config.yaml
num_hidden_layers: 11
hidden_size: 512
n_experts: 64
experts_per_token: 4
d_expert: 96
d_shared_expert: 0
hidden_act: "clamped_swiglu"
moe_layers: [1, 2, 3, 4, 5, 6, 7, 8, 9, 10]
router_score: "sigmoid"
normalize_top_k: false
routed_scale: 1.0
balance_loss: 0.000447
balance_bias: true
router_bias: true
init_std_router: 0.00969
lr_router: 0.000601
num_attention_heads: 8
num_key_value_heads: 8
head_dim: 64
vocab_size: 32000
norm: "rmsnorm"
norm_place: "pre"
norm_eps: 1e-06
positions: "rope"
rope_theta: 1080.0
rope_fraction: 1.0
qk_norm: false
attn_scale: 0.125
tie_word_embeddings: false
parallel_block: false
init: "trunc"
init_std_qkv: 0.0191
init_std_o: 0.00406
init_std_up: 0.0191
init_std_down: 0.00257
optimizer: "muon_variant"
learning_rate: 0.012
lr_mult_o: 3.0
lr_mult_down: 2.0
beta1: 0.9
lr_head: 0.0042
max_grad_norm: 1.0
warmup_steps: 200
schedule: "wsd"
decay_fraction: 1.0
decay_shape: "linear"
final_lr_fraction: 0.0
batch_tokens: 131072
max_seq_len: 1024
doc_mask: true
z_loss: 1e-05
train_tokens: 538100000
max_steps: 4106
dataset: "wikipedia_en"
Below are experts of layer 7 (counted from 0) of a mixture-of-experts language model. Rows are named router (the router's row for the expert), gate (a neuron's input weights, with its number), up (a neuron's input weights, with its number), down (a neuron's output weights, with its number) and show model dimensions 224-255. Each number is 128 + 32 x the weight over its row's rms, rounded and kept within 0 to 255. Numbers have three digits each.
After each expert's rows: a language model's description of what the expert responds to. This comes from a sample of Wikipedia text that the model never trained on.

# expert 31
router:073112103121115148158143115152101129098154179133149102190137186099107152187147123097105127151120
gate0:161117131143136168196101074147103083146140142104105152086171104193090095105107143086149184146138
up0:114114134117172105157103142134188125094073117069077133082157145128080160142183102147173106134120
down0:164116088116146166192155130170134130166133151152128174141154084152133126118090167040121119086158
gate1:131134136169108130175176145126070097147162139135096075110055113150128142158139111083106116096150
up1:091098115152126133203186096155098072147110103117102111126149132129182090152111162139037119124159
down1:123119074141119161112127106165105153082132136106135148107116109129142170115190079135131056162109
gate2:125116174149145073043145095138097180165139128101083126098073076123114080133118176096161153120116
up2:089099125139137137090095143112108141168185150080120093082165128067102141116118113076116122100092
down2:151101103138101167208112146121073095128105127139183183094125231134121172148150102112123192122211
What it handles: Lowercase word-interior pieces. Middle and suffix pieces of lowercase words and names, such as ation, ing, it in amph-it-heatre, Acc-r-ington.

# expert 38
router:120111103117200107145137076145112098135138145093116113151127194109112098103109113101116122145144
gate0:110094149130163160159095093181117128116117166078141163156152135147200082109147116109106148127170
up0:098094139157134165170072069097129117102078119056108170171161152152153088114149112131091109137168
down0:099112168128138175152115176186133105093143124141177150149076124109121158164121111132130084069173
gate1:154045093189073049138109137164079079101154179104118143122077129132148109115222157141082156086164
up1:082088089150121155143168102133146114083130163087174180153093118161135121157132149172121133157120
down1:180178133107123135085055098120125140151076128152122148123112125128130138165158130128149178108146
gate2:109178073171167118056059120127101160138114139075092108147103130094142033164112105101166118096107
up2:149139122145112171109095072084132101191140136122088083145133136063090129140153128116118095152107
down2:110124119135100135180184194165131102106105158146205124136124143158125184145148150166100149058148
What it handles: Name endings, sports rosters. Final pieces of proper names (Garda, Roda, ville, ford, wood), often in lists of players, racers, and teams.

# expert 28
router:109167123106123159150119148176126165125173141123147138101137109151055145128141132086103143144134
gate0:137127168159136102169106130137129107125148131130113131125095125153168135083116126062130119154135
up0:120129118163147095150119132127133109140098144115105096109101144165135133113131085080098074107098
down0:128159173124123092159116176163115085096170173135133107162142153178142165091119166158167124131158
gate1:154149125136148084165136163192149174117085120149119101066092120121089088100212128119255126153122
up1:104094096191133157148148112187064073136120116132084086193142176148097070161148133150131119159153
down1:137132132123083138058098106164142181093121145093112154175155156122143093164157087108156188069185
gate2:085159090163074105020096088092174124130156112125097103087132102062158131103101086087088185125137
up2:093116157142174123101111113101148102125104135103138116134185107077045179144142143086114109096148
down2:113136092133032161187128117161103097099110118152151185129099102173142186158077133154040110135091
What it handles: Release and award text. Function words, list dashes and section markers in film, album and award sections, such as === Marketing, was released, Nominated.

# expert 35
router:070156114107156112098124056107130095150116147121152164172128126110136137101158099110090160109132
gate0:136134129154119110143121148122097080102076151141134164150165152147099058096185088100057097164111
up0:090165151190115130174092122105158098142056115114080136115144155144053071083147071094107101137101
down0:183178139132157080137130170123157110113095159140067147115152127147089125105112117134147087116124
gate1:114150124121160090115122149173110161165128179150101055113092065155113135131184146138097160061170
up1:120070116163078180148152116143135137183117113121133082145104122113113112138105126146149137139160
down1:135119112101064145123103103194157128159101137143124097098106081160073094098188138094123161109177
gate2:103145117179133093079105102108140155144175134113096132159096098116102097078134088086168100110057
up2:105114150127169081061125079102113137167120125125105136138143058082080129102123104060133130144102
down2:133125109115120203212142120158135118090120162084169128111148137159133145119111176150076117154223
What it handles: Place and name starts. First capitalized piece of a proper name, often a place after of or in, such as San, New, Ne(jd), Hor(muz), West Bengal.

# expert 24
router:092093093112190185169154096182098146123188150135133068136175165093132164132163174078085156130110
gate0:140136156139149133159084091156161157110122177109144142146190169137117131069140149120099096158099
up0:124101120121091145106071149134153133138096179161117193117087157159110124046163151082181064154104
down0:140099121123191110090126092191123128092101160145063117150070118095148164168139135110134131164139
gate1:154117132136120099136165097179081130138139144175131038121130122161141168156140208122108142148142
up1:137138172168127133132168090149123110116132140139041114144118174152103117184069146164056136134182
down1:108193148132102160124147101168139132112166166131111100099077108116117172136207097131144101115185
gate2:146166125141162121094109104127121155171126099137142099115103046068069083137154106078124135130126
up2:064118143165166117040159107101118092191127154115108040103129154090100153150153105092091115151102
down2:105072116107105188244156177142147133088117141081185123148103179232121159123158140116203193095214
What it handles: Sports and name pieces. Sports league and award names and pieces of foreign proper names in rosters and tables, such as League, basketball, Best Animated, and Zam-or-in.

# expert 3
router:113083094074156111122113115167112157115114123085179120143107127128115114130123151085118164194125
gate0:099101111101135132186173150125100112129149203086143148148143117181147087113138116121087136147121
up0:125081122107158179125094145102140179151145154121127146128120138177109131164165150116081145162120
down0:061092155170156077122133092145105118154097161116149128067127137164156162140095130095083130164197
gate1:164125122095086169079050174172158175051125152179120113075104095137091131099171150144208163128158
up1:129111100153166112149151039148075093179119132123124148206110121108189125114142095170070109146127
down1:155104157155077153129066121194124121123188174147231148112148157121143089094151181135124124121158
gate2:112148142155204122078128118105132118149101158077088089118073092085150110081116102079172148109084
up2:134094106193132172084074100151132123180135073096119108118085111078093134152158169055152115155090
down2:172166113074106157215117173099138114107143155132169156163152207127149157123120168156154160127152
What it handles: Clause-ending punctuation. Commas, closing parentheses and closing quotes after a noun phrase or title, before and, which or who, e.g. (AO),, "Kiss",.

# expert 37
router:077077154144153162148174130110108103144132158123167051191141132100144151129177179122073128179110
gate0:127118174149162134135099110128095131157118182120123115160124104203094075108114171052158077170139
up0:155137171153097178185102122115138134125105130164180105179174126212138154113143111099118159144106
down0:145135162129155069179097129126127124104197156148152084146124126157123123070079120085121097076120
gate1:128106155111114084131120123144109157127119139140117065131158092142115122152178204196158101125162
up1:145077141108141152110085109126106134118119132116111116190159168139094092150105196170093082118141
down1:139129120118138107105093166152136125145115135142131069157076147138146122111191144144171148081134
gate2:152139157181129120093110106139131169197126159086130157126140120110123080115133081167130106140080
up2:136102120152161118022148096094110104161123116127125076167191106099117137134124133076124112101102
down2:139132125068165156155169135158119110148114108159193134078115158131102158051151123160145125135177
What it handles: Foreign name fragments. Early internal pieces of place, brand and foreign names after a capital, such as Co-im-bra, Fami-com, Ker-kra-de.

# expert 17
router:116132140111127156148093151131137115135154213098138069137107108099109116146160191084118164141097
gate0:089101120124112144092106038094153093156127129145119153138148150143069089084157181124117056118098
up0:126098167155120159114076110091179081129139115097135107127196194151093075127147140106157080113138
down0:190177131132103065104129136179120150128147071187074159128080122128164123145088123150110099122152
gate1:169135119129134037143110148126112115103084191147084080108108075116165107168201127093139116093129
up1:106120128097103149136140173129067057117119120145123154098147135173107136186078144134065080146167
down1:112149109146079151113084116180102143084148150142154097142120106132180121138118121121191047136155
gate2:143146156183136120040087122126146220139129180125125158143089127069148106119144146096196154176125
up2:115091171159142146078090158074124119186146167076129107158139136081158161130109184046197131187121
down2:134118151139100156162141188140096163083120175083147084098128190136121118104201107120161168082151
What it handles: Copula and auxiliary verbs. Forms of be, such as was, is, been, being, became, after it, which or a subject, plus stray mid-word pieces like ex-c-retion.

# expert 32
router:138144102100116101080172122115137154127111154119242121156095125121080161112181161096156105140136
gate0:121134158163127120176151105130145122154128113135149153101118156132090052113162168099098107164132
up0:122137158178134155203093144111157127127101086132123121120111148139093097102175169108075064149124
down0:145138106121080161145098128168132118168128116130119160098141132208169088124049101167164092080162
gate1:205136096114059101126148095176105165137068163094145084136073123163110115087219131170122120084081
up1:104181094145109100200186112167099075139087134151124198158123123144076179140078107182117084067131
down1:133141153190106109170036098194122212090147135117141150095127116169134142126141144132129137099138
gate2:145183077159147096038130109115151081134152151102070139146126149091111119090094096076108094096079
up2:095113097146155096133115135097111169125188144134158106076162078118085190146146172113145125135170
down2:135113174161141169185124162143106102130120201151213134110138161140091197162164154061104130096164
What it handles: Units and table cells. Measurement units after numbers, such as km, kg, lb, million, miles, plus table pipes and closing brackets in stat-heavy text.

# expert 6
router:098108133123181103151104129117073124120117162129163126170182152111115091174150122118077114159131
gate0:165102089168165155156136063143167122084137132098105174151110120186141094099132131084137106113139
up0:147104075157140147166091084089156172084137072120071128195112104195163102146205100118091098110128
down0:171101135147185125128131165195142145105185076147128122120139126108146160059093126101102120117222
gate1:182127148131182081095167135144153144118179182126123110096122067150108126086183131135147158053145
up1:129115131057112115144163052131091082117054161114095149183121150119120116110148101174118187150143
down1:116132166085173108117141133164170146141105144135172135151086170157176128134137093125143164136199
gate2:123193121135107083099105092109137175166151193120093141081093076104159025099098137103145148119080
up2:064118159169158102098101083133096114158119112166115071082154127086102165140170121063117155144101
down2:131111130109132157182157162134180103152127138124214101129136139192092168168176112177133169132185
What it handles: Scientific name fragments. Word pieces inside Latin species names, disease and chemical terms, and abbreviated genera, such as p-s-oriasis, Ph-os-phorus, and B. pneumosintes.

# expert 29
router:143094110153136129131163129104098132209103160100195117159136160098116146170130121145128143156125
gate0:124128165172193123186127118145121112096093180137109125135185176159135088081095098089093151132136
up0:154110135156176140128037130119180094154056122127113087133168133154135117102153110091109143151134
down0:175194152161135104106113147214171092204133144090084122191141086145152176134113111124140116136167
gate1:150101082132091136171124094163137192144120186171193079130056088157090111147152125127066117059122
up1:152116107106098130159173039159097112134065141127239129174116145141096075168109155169098097120159
down1:146090108096142174155103132146098154136178094127148139121096130144158098141143076132112145093076
gate2:089183097161101160106133078113149135192111140118071112140117141100094108090118105096150131173146
up2:080107133156144120092056098099125150155164090120123082121091122133100123156145138044129118118077
down2:113132108133078208213149145138184084080128176088181156173134173177142153122132134186114163158170
What it handles: Prepositions before noun phrases. Prepositions and linking words before a following noun phrase, mostly of, at, to, near, called, such as, in the family.

# expert 22
router:073086120124135144118128126136069137187171126144163132127143087140128142141131220102080088172127
gate0:157185136164117192165111134120125077163155172136097155142147135167099064113139129094099134168098
up0:138120116178123150169100152105107100188130146145082122125155195170112090118162088103083176157134
down0:119200110162122102163131185190133138088163220147098169131114175118164140129101133067095165102133
gate1:151136088077137112154121175154105116099110203112137115134124089145151180092197152115170144072151
up1:092101123083150155158157101136096105166106159076137112152128162101117124126132151142145100158163
down1:121114132149123123120061107210097148093099120080154147133127177140204119112137022166147138111132
gate2:113168102193169119058111088127084141174147138185122120103107086037114089041150148081101131149102
up2:136102130123173132109135120113140110116124117079091102086124080069102157150156114080132127133117
down2:149162113138100152141096199119084135094105137147225104167177180166148114068124126126112140092152
What it handles: Years and table cells. Years, ordinals and pipe separators in award lists and filmography tables, such as | 2021 |, 58th Academy Awards, KBS.

# expert 2
router:079108090102127135124122130176070130173165148111162118182186125124146104134111112120114127196104
gate0:142083178113095116186113074119108073161154118117165131126161115158103077104149178114099130141115
up0:167095121122129200170076129103134098157158070159131121124195144137104118136196136111101098145081
down0:114133149159163126086166107193127131112153110149136220097109075177172141138102093100132095132175
gate1:135045131151104101126112118171125137173094157161142102152106106207126143083184155104198153139144
up1:079142084187134176110187150118107095125089090106112144094158107140115108159135119183160164176186
down1:089104148147114168138085141142047141097127141100149147114112138145107091185168146153131109116173
gate2:102159143177171127095130085146149169145163103127092073124159109101166105031085089130123113175053
up2:108174145131172117058073071122135142182136110102142088166142106102117157103133094101147112102088
down2:159151081146112156215128168150116104079105178110199146142110152147121196102170172072089122096167
What it handles: Broadcast networks, numbers. Broadcaster and network names such as BBC, ESPN, FM, TV, plus digits and articles after on or at in broadcast and date contexts.

# expert 8
router:149070150155154135149095134138138112149114130087166092157121137048095139177139111119110182146080
gate0:091102095157111167191116043089147109151094105122103108155136116199162104132135165121112121070133
up0:157099129172138193138107082109169132191117105142080099195115107163162154169166130131066107112164
down0:112139140100175100105134172156129065069162129133093150177128070128133172175126138112092109100153
gate1:184103133148195069116121138160095111081151198079127070110041127125092142125147153118113171140136
up1:114102133159137132138189106184085102150171163091103123186143173188100138150096171114137138136152
down1:106115149123090116080163085119108132112061133088149108120143124106090128144158064157190094119189
gate2:118180130167159100080098098098122144178079157145075103101124078073108093088113148064168107115080
up2:135112127172182156054085129112130117158149130087081144125168092088106099158136113131166133131113
down2:142157138163087132172121159167193118089092135105183170127074156128126173175126127140152188196163
What it handles: Possessives and at. The preposition at and possessive words such as his, her, its, their, and 's, mostly in biographies and descriptions (at age 17, Thibeault's).

# expert 4
router:137137085139181119159105115145127083098095162120154144131094143122131120078160144125104134162164
gate0:109143080153119139168101097059155082098173135140107155128153160167044057129142164116125085116151
up0:093122076141126152143094101038150105100120088165106104154152144216075101126127166130105046121151
down0:137113167184191122124116159146121091165131138119138131104048078090118190087058153141112134116162
gate1:177102110094168106162171090184129119148118155092152131115144148171154117151179125164142155107135
up1:136106095149117137214192117127114121157109137132111147150087139126140159150139140140096171109192
down1:126149162117090149126111124127114161133082169076119125130109078095130125132164096122152129116169
gate2:158162129146179144125132089108137174124181125148077118130095092093092091093142134103095112139071
up2:060126104130153114075080042092160109164118110122074082105151078070108120158152092089129147107124
down2:113129137100136127198147161162118108103089110122213155186118185212114206098145143172124151111216
What it handles: Geographic and institutional nouns. Nouns for land, water, air, roads and services, often inside proper names, such as Royal Australian Air Force, River, all land.

# expert 57
router:107093141100155084138142099137157166141077157145225131155091156052086160129150096079085093125141
gate0:161130086172169156184153088128129088091126166123136173206118173163118058111194181110106134118095
up0:120134125219154169173171115145211131155100167090124057124125194166163129076142119069131120124092
down0:076133132174157098197110144163146113135140111150090153131143072158129107133111110115104180134141
gate1:149124175119137100102091126147143165132080110183118109121082124178072154110219138135141137099163
up1:095094119167120166123140146095128111126112125139140133097133181144092137088146173119163101133183
down1:096151117134160120150122126153141141113194159154097126169114126173167099122101097101179162099105
gate2:180121128116116160037119106143162205146131175112168144136062105104115097129162095089118076133123
up2:081112129149134100043128103099157138162152140117126116126158050087093144091121101073142096108113
down2:079086114116168143236156137146100088076109140162162141160140174188162122145140145160085120098154
What it handles: Surname first pieces. First word piece of a surname after a given name, as in Corey La, Aric Al, Mc, De, mostly in racing and sports tables.

# expert 0
router:108159125125163107172163128153125119167106153089131104105125200142109123147095156098102145197099
gate0:170156156126132122162135094092103126120151120125124153159146186131108144107156072068123199168122
up0:179118110131160142116080088115185137140117123113131149132116185163127144126194054095111147148126
down0:105095177133146124142185160140153129115094172106097175136106092114158149164065134166113104118177
gate1:180148140128098101149135161149130134100125151133127101132114089130159095102131139173107158133128
up1:145131067125141124157205107132113184077135174094123164131131166154171145150129177152137091149135
down1:117149144175089100123146121144093143127084154094131129155114132138077163109183062139112117124110
gate2:091207142158174127047142095100105090136153139104131075097146141179082100117097177108118124123068
up2:125107138131108139091168104051094121134145092159076125136157127099097135101174151061127108142111
down2:150167119130086174212127172093149083107175157154145156107138158152091232126162161170084176104177
What it handles: Prepositions of place/time. Prepositions opening a phrase before a noun, especially in, during, into, within, until, and sentence-initial In or After.

# expert 1
router:123071106118180130201144111127062173121157119088161111113127158097105100071159121111082143123178
gate0:191137199138104122162111141112107095115123155096109113124156153140100063094164131078123093160125
up0:164109112114123114128090127167114102111075109119128115137146169151114121143153148138084082162105
down0:135081127131132165131117143103127128085108072132165150080112172113153126126073114132142141108187
gate1:184173137158128162143167126113064143143133112156116124111095109145094069093175075087145167054186
up1:103107092171105155133205134102076117182132123117127135115074148152121122080102102159134105112167
down1:150195132187108098127097076129155113173165088134151126119065092132089107120136119144181146084125
gate2:138149157202122154115126058062112130142125128081112100153118069093109101070142132111119134140100
up2:085062159178113114104124115063136119157147130095068094104173066077054151138159131069125124113135
down2:100053125082193179187112133166155152114090142213142100149065134139083199067141163160152117124119
What it handles: Mid-word name pieces. Inner and final pieces of proper names and rare words, plus "the" in formal titles, such as Bo-tan-ic, Tuske-gee, New York.

# expert 43
router:110083092106143105182137103150112149131121163111171122169161143094142123114166126093150122158164
gate0:180176146083153092142132074090144138148092111144088159124177187162102150108086130086128116147152
up0:167137108116147085144084069071178146181113107121079168103115162178112144149132136073100062146150
down0:060123106130163121134108154184111112134159108107119112134129126132157157110086154127121139102187
gate1:133111073107181150107147101140106162136094093186081096133115138196082123119147176146128111093153
up1:108130055090167174167153123142128151152083086152062147153144168159098158132083122111165139132135
down1:141145166137162125080098121158157110110140111129131115103120123096107158101145116189119083151135
gate2:153147137151087074119147137133155172160174124130107116106174114104143101112069153193171133129066
up2:129105127151183163077063082080106132147184120095135089130108122130103146160137117055104113120192
down2:122098125119124119204150136129096073116099142124167168111125239137120154114146143160105136096180
What it handles: Paragraph-break newlines. Newlines after article titles or paragraph ends before new text or headings, plus some codes and numbers in lists or tables.

# expert 11
router:127104126115136126075076101137134141145120132093123122147170112084138148111174119102121106159151
gate0:162072127157151109098162088137130135163146145060080183120104062161115071075124133068098092122115
up0:157092112158169098116077154106150137164145146132100149148130102160105098121140108101038093140163
down0:141085117116119127156114117147136134149117150132134201149102075146089176136117108081166136134153
gate1:149148118106145148135110159108133164077108163152084166150131040124046107123169124189169152126156
up1:122104042150123133125179100126122059108081136084094177159115115138116087127106166212153154202182
down1:146098098152178110113090077164130123093137110107181130092138144133162157154163111140114086109133
gate2:123136138139115061068100077118152181164145144134098136110096094136115109065169100144173199151073
up2:121126179179142168102071097085138076140109130137092127120139116084131141129112114077130147111089
down2:120121149078035156145142164117164116141128117125186113130107122170140146126121177162151166104142
What it handles: Table cells and agents. Pipe separators and line breaks in sports or stats tables, section equals signs, and the agent preposition by or via after verbs.

# expert 55
router:151147043099128169134109088184083137148132137145201157107163113106096138140149147115130127130149
gate0:153164135136193115172124065158137089112133135119108187134157134179084103128096071102163130169067
up0:193150114132174156182106145100158114133084152094161132165143131152070142109192106101132170115102
down0:131171143175151062138129152130117122063159099157074124167127143122126186105136106115138072153125
gate1:180150135157108066118148070167029161072118152154097098121117140145098136132172148155130192085110
up1:108087108196134116131111103108038137140086131097160108165160164096106149150103149165124150138147
down1:161185097151081166125103081130116163083156161157138139162067144152124166100166132128167150092159
gate2:136204113198108113054129057177128173167173160148152128099118123097083080109122161118178111127081
up2:115109135151173109025146107132090167190160094083133119138131117118108135112105129058120141135086
down2:117102145120101137198082102173129100120122176132180119100098150129168143164157131157090134167176
What it handles: Name-initial syllables. First capital pieces of personal names, often in casts, sports tables and foreign lists, such as Sir, Mar, Alex, Jin.

# expert 54
router:095126103089135174137121125074076173108134161112177090127139191078138120073192137088098122141140
gate0:147134108130139125139140147137108109122127126155126162129091081144111059114143130075158096182164
up0:119125093105130110126097127113138130113129081148113169138144138141152095163141105104109089166164
down0:143122109155134141104111182202122126102101107121111129143132114129170112121073123122086129115171
gate1:157173130146136143081156136148097138153124183156103129129115125117104150137176155162112150130157
up1:079095113163072149132153118129081106149138140111089184103159158160121155135104185164162122107185
down1:126096147093127101092079148165141153127127080081140125141071076098132100162126114120136105151127
gate2:117204167159135099085082078128164165117134171062090135130083102078122107103111158116121120165102
up2:086117125189146152061065096047104101204127130109095069084148054048097114165124142073126096126094
down2:108088112059092165207139155161105082085094122123199128174085162167146168135142131169116170134166
What it handles: Conjunctions and name endings. Conjunctions and list commas (and, or, &) plus word-final pieces of names and places, such as -sley, Pyr-é-nées, and Eric-sson.

# expert 23
router:091159121084178160121097120189133106124114125089137081131155136052139103075147144118134121160171
gate0:094128141183167131163087077140101127141104160112157144090096148118135092063133186112085137151144
up0:098127100170192124167061085124156137134112097170174088148126173149134119147140148142091107151118
down0:164178107174151129136103183174096164136138129125104100151162109179124122159083128122153084112185
gate1:177107126098168134169145156159133187145166170156061123201116076103091085168143091152108198094136
up1:123104123107114117144106164140088133151144169137063131146188146089100115176067107210116134138161
down1:083107108150112158072142163139187167086149104097204174134087144113203138177124068117138119108198
gate2:150153161170135091085089108133149168108198121131128065114134081063124054079136126120149122087093
up2:070126153113141083098103129054096122190162161114103087119140091125086158154151136051168128141138
down2:139135161143089156200136148128137117086122159146202172113111167115162183145127166171127180145195
What it handles: Section headings and fixtures. Heading words right after == or a line break, such as Career, History, Education, Species, plus scores and team names in match lists.

# expert 40
router:132098081125177101144094105149124126107125156147143104140095117122025084093211096139077070126128
gate0:161122121136158108156123050100142048093102123126123183146143167169093106059161174117126146136112
up0:150128171119152125160101055130174059069054079154099134167149159192116133045158142118131133163150
down0:121142122144150111155101176165168149118162163143168145094079118130134191191086169144110140129158
gate1:152097171144183129157131064176095143081116131132124109107104120135080103118157147153079098076085
up1:080097096129133093120172127122118112098089143156140173176121077140135137149081162150186182116185
down1:134140143146106128052140186155140126107074151143157112108119122141127099113153117106147157117173
gate2:129173114186125119122119092118156193137158169115082076122052053085051062083132109069164110134052
up2:116123141151152125043126097078113131168117088101099155133146061076067147135097149103123153090117
down2:079087145085102171191200148161133070147079198094187148192142205191146144100162157143067109102160
What it handles: Rules and system nouns. Abstract nouns for laws, rules, documents and systems, usually after a or the, such as measure, statement, resolution, theory.

# expert 41
router:101128118104144101163188143185122123151116135149141132178120113121111127081141164116094095151152
gate0:149141164091097128198140121107099105156105137146148177123144144192140097111149125071106139082121
up0:167082140110068114183087136097168133127087137144119182086124185173152133105171098074060096144091
down0:143145138135155105144075149179168140129131137098114172120117130158189120102108152110067081091150
gate1:168081147134134089146113114174074161119091226154140158106073123132120097130179170134113139060145
up1:111082094138150116149144093141099130119109156133124163157128156105153149140086136176112133145126
down1:112137147203147150098093154154121212108096117142116112117104131099070195151136134133138092119181
gate2:147155128153194113114118065090135182133129158121103107122066095097137048107128111149121109107083
up2:103123113151131152057093038065138116152081173149077092145160043044093096170136133047161124141141
down2:094067100095082167157150202173137112111124089053188134147108142161133146089109138138172160126175
What it handles: Head nouns after determiners. Common head nouns after the, his or their, often followed by of, such as town, site, death, nature, season, friends.

# expert 58
router:093124134073125140119102092177096121150140208102171091174145147012114142107092126152085136109078
gate0:101089126103134129153133121136126153106125176173118125163176161123097059136148103086115120136103
up0:177095215179159186111116128116199145117116080159094122132105099205153099080178117114120102117120
down0:157140148154164154112037152152203116089144114106174132130100104126138173096109117101108125125174
gate1:122133119107161085110126143127089114134065146152128128096123121106088187125179134149147149052101
up1:130073117133112122088143112128135159171103177115088069164082168100082101196120132193128134112095
down1:110179096134104094133147143174144170133126120135104118155097142129157110158083170131074102127159
gate2:181184133124116073065091073183169201190154121069107066134095100057132044125093067158187147159083
up2:080113171211165129098090092120120117176151153109137074097158085121072151114175084085138150106114
down2:077152110116184149211131154136143086130100158116209138143116131170102145059174154150127185129254
What it handles: Name fragments, foreign script. Mid-word pieces of surnames and foreign or non-Latin characters, such as MacGregor, DeNicola, DeLoach, Chinese and Arabic byte pieces.

# expert 52
router:073139090067131106165163108161066151097091147116227161166135169115132144080180151101077171165136
gate0:150084162070117139148087062143142094076134130165142187156154145177100076073129111107092085168074
up0:153094175075133178176129085182211113136093075132139173153159158152147166121128122118088115200029
down0:146147069138202123131134142168102126107117147150102094133104092159109152101074177150113163083128
gate1:155151137076136179106124121174146193156135145134141135093116093141119103057236170149136106080133
up1:103131101143113172145186043171150151170146154116142163129116141095131101061155182158057101113123
down1:149146172165123112120132104201143176133170120079081145116087147146129113110120092164108145137118
gate2:125161120147162092093111096115162140174113136117091102090075082060102064081157128080131145143071
up2:081130130135162125097096133075120127159179168131092109141169089070098143143127104079102110083112
down2:110124082133101148211151189215142156124107156151176129139071111151147185094110117148085134155203
What it handles: Adjectives and word endings. Common adjectives and word-final pieces of adjectives or compounds, such as outspoken, cold-hearted, popular, modern, similar.

# expert 25
router:051085098107164151088153155172051131171176128108169138111153136168113106134166125138136088130175
gate0:144106137100063144202122109151140144120153116174152123148132178161130045114088116123136127127149
up0:121095100153047128191085155119181138146099131176147124129104176189099083183117114133060095120115
down0:162122165146146091103098205145105135154095127153170169071113115219154089124066160053139171133194
gate1:112125167125111100068111161101212116039129130143118108135092121200100152148207141113137158109150
up1:131126100168110163124140124168078101109121149160102158109158149096143169128115149170129101134155
down1:124153096132141150075101161161131209103161178145099131128082170105120114141167092166092159102121
gate2:125145087102176075055109139097147082146139175113146100119155088087122109099143163112152112110074
up2:139153170179166062124068109101137128223129112085130117142172117114091141165145161125159118110110
down2:140130151104099140171102163141141135143104172113119146101146114109141125157222084142134079138157
What it handles: Field separators and colons. Colons after infobox field labels, table pipes, list numbering and sentence-final periods, such as Postal code:, PIN:, 1., 4.

# expert 21
router:158134097140141109139162131170132169146138198120136101141141138072139116130157100117117165141166
gate0:107105149094124141146143087104100161152094151109123125103112117190108088084208098098134170119142
up0:179149098107163129178104121074148165096141086147096116091111160150110111138172102083116169158173
down0:154109130166162189091116119221154095150145149148139159170128162149127121114114125157119136134220
gate1:132140142139093137117182175192134128156086205094097122129101047160116121136170122132156159081135
up1:153070098158127080105145089081106103147124103116065173126102153142121070174164145161145168118120
down1:159079121125141146118107134179165134157164139103072124110065136153160147121153118089129112099145
gate2:122180141200149118038094153118158234162122145088107129105130102073111053086129121181122104146083
up2:121123136153150108068120070075092108175165150097131109133157101069101143104119148082143082168077
down2:116107140093164181232114123151125088122097099148173151184112164178118161121122162157106140112173
What it handles: Mid-name word pieces. Word pieces inside foreign personal and place names, often Japanese (aki, shi, ku), plus digits split inside numbers such as 2,397.

# expert 39
router:087149116141160137148136142224096112092112146107181155137127148130125132116092138108117145171164
gate0:181083129099164120165122096130140089094156154061118131112156185182128032139166120071077102114094
up0:178075087136156139135113098118181128120120112071119183176144133178125117128156104069098086153123
down0:097138193167184176134122151146122111130061111084137102173099172169128174113150100152099122093106
gate1:111155171179117132082128186185119135061106176102146105091121092174140136185224159197137158076155
up1:142114123158097114139189168206096150076077147132104143127150116153111088138127139181127177180113
down1:097174133143107164119081111149067165019119140123153115129104144171138114149169096129160088104170
gate2:106182102176120092051089133108120158167161124095124080118115085039117070068132112095127128114086
up2:112110164119130104038110088117155097184129160096111140089124055072057148154150139080129106105086
down2:091103114128128136188150128130127113145107151115196174130107165192122183151117159174125169153202
What it handles: Prefixes and media words. Word-initial prefixes like re, un, dis, pre, co, plus media nouns such as film, television and video, common in film plots.

# expert 5
router:109097106115181163175123114160115142148107144089190097174150121096144156161130125079100148168136
gate0:119099188154138090130124111093105097155091167127121169151093135235168080093104146116135097160144
up0:110091133200119151120125120092132147159116126107109155157102154200117101152118104110115137134171
down0:128097111147129113104104156168106134113150065145120133086091136170104162138115160148072132124160
gate1:144086124149134157099168178191099150131122187127134160109131095178078082196214109138081153103137
up1:092158090131131099163089064128155117141113153103105100156127197129169159113140115132131137158147
down1:139128084126100123108089174173164137085151176137190117142097168100132116072154114163136096095209
gate2:152140139197129112071134125139175171088123121085084132104106090121111117071131093068157094119084
up2:167102141148154155119088056104128118203106119100089101099135147081083141120133160079159083193075
down2:146044108074074166203147153088175130147093111151125134099112104112160222150186145131095126160147
What it handles: Clause boundary punctuation. Commas, periods and clause-linking words in biographical prose, where a new clause starts, such as and, but, which, where, although.

# expert 46
router:100102100130169116117162110200153126110084202078133116150114125126111152150136136095100132201157
gate0:119143128155151150143109123194115097113169078062131167169142164167051129144133157105104074147149
up0:148050168165131117153034125128159113123116096073151135177133136170044117140128134048077072163120
down0:125151144124158154130136147136218095143129139169123187138127069107130120133081166090168075173140
gate1:181133194142139100163096112152165138079156193140179115129146082162103127114176123155117154113121
up1:098080098138173118140115161125125096143087146119137136178204124130092150150086125185100112147172
down1:166145182112084111072138151135087159086090142168143124119092153145156118189168095084163109174103
gate2:102221113183124089012120072140163194147149106136095109083105081065156091080114138158128112126093
up2:090085113154114135079099116083086101211111095102121104142170112065067140169149139062130113133074
down2:146105085065120153172154201191092082133111133154131170184178225166160225146129100081092170117189
What it handles: Sports and profession nouns. Nouns for teams, sports roles and professions after a nationality or sport word, such as hockey team, head coach, footballer, politician.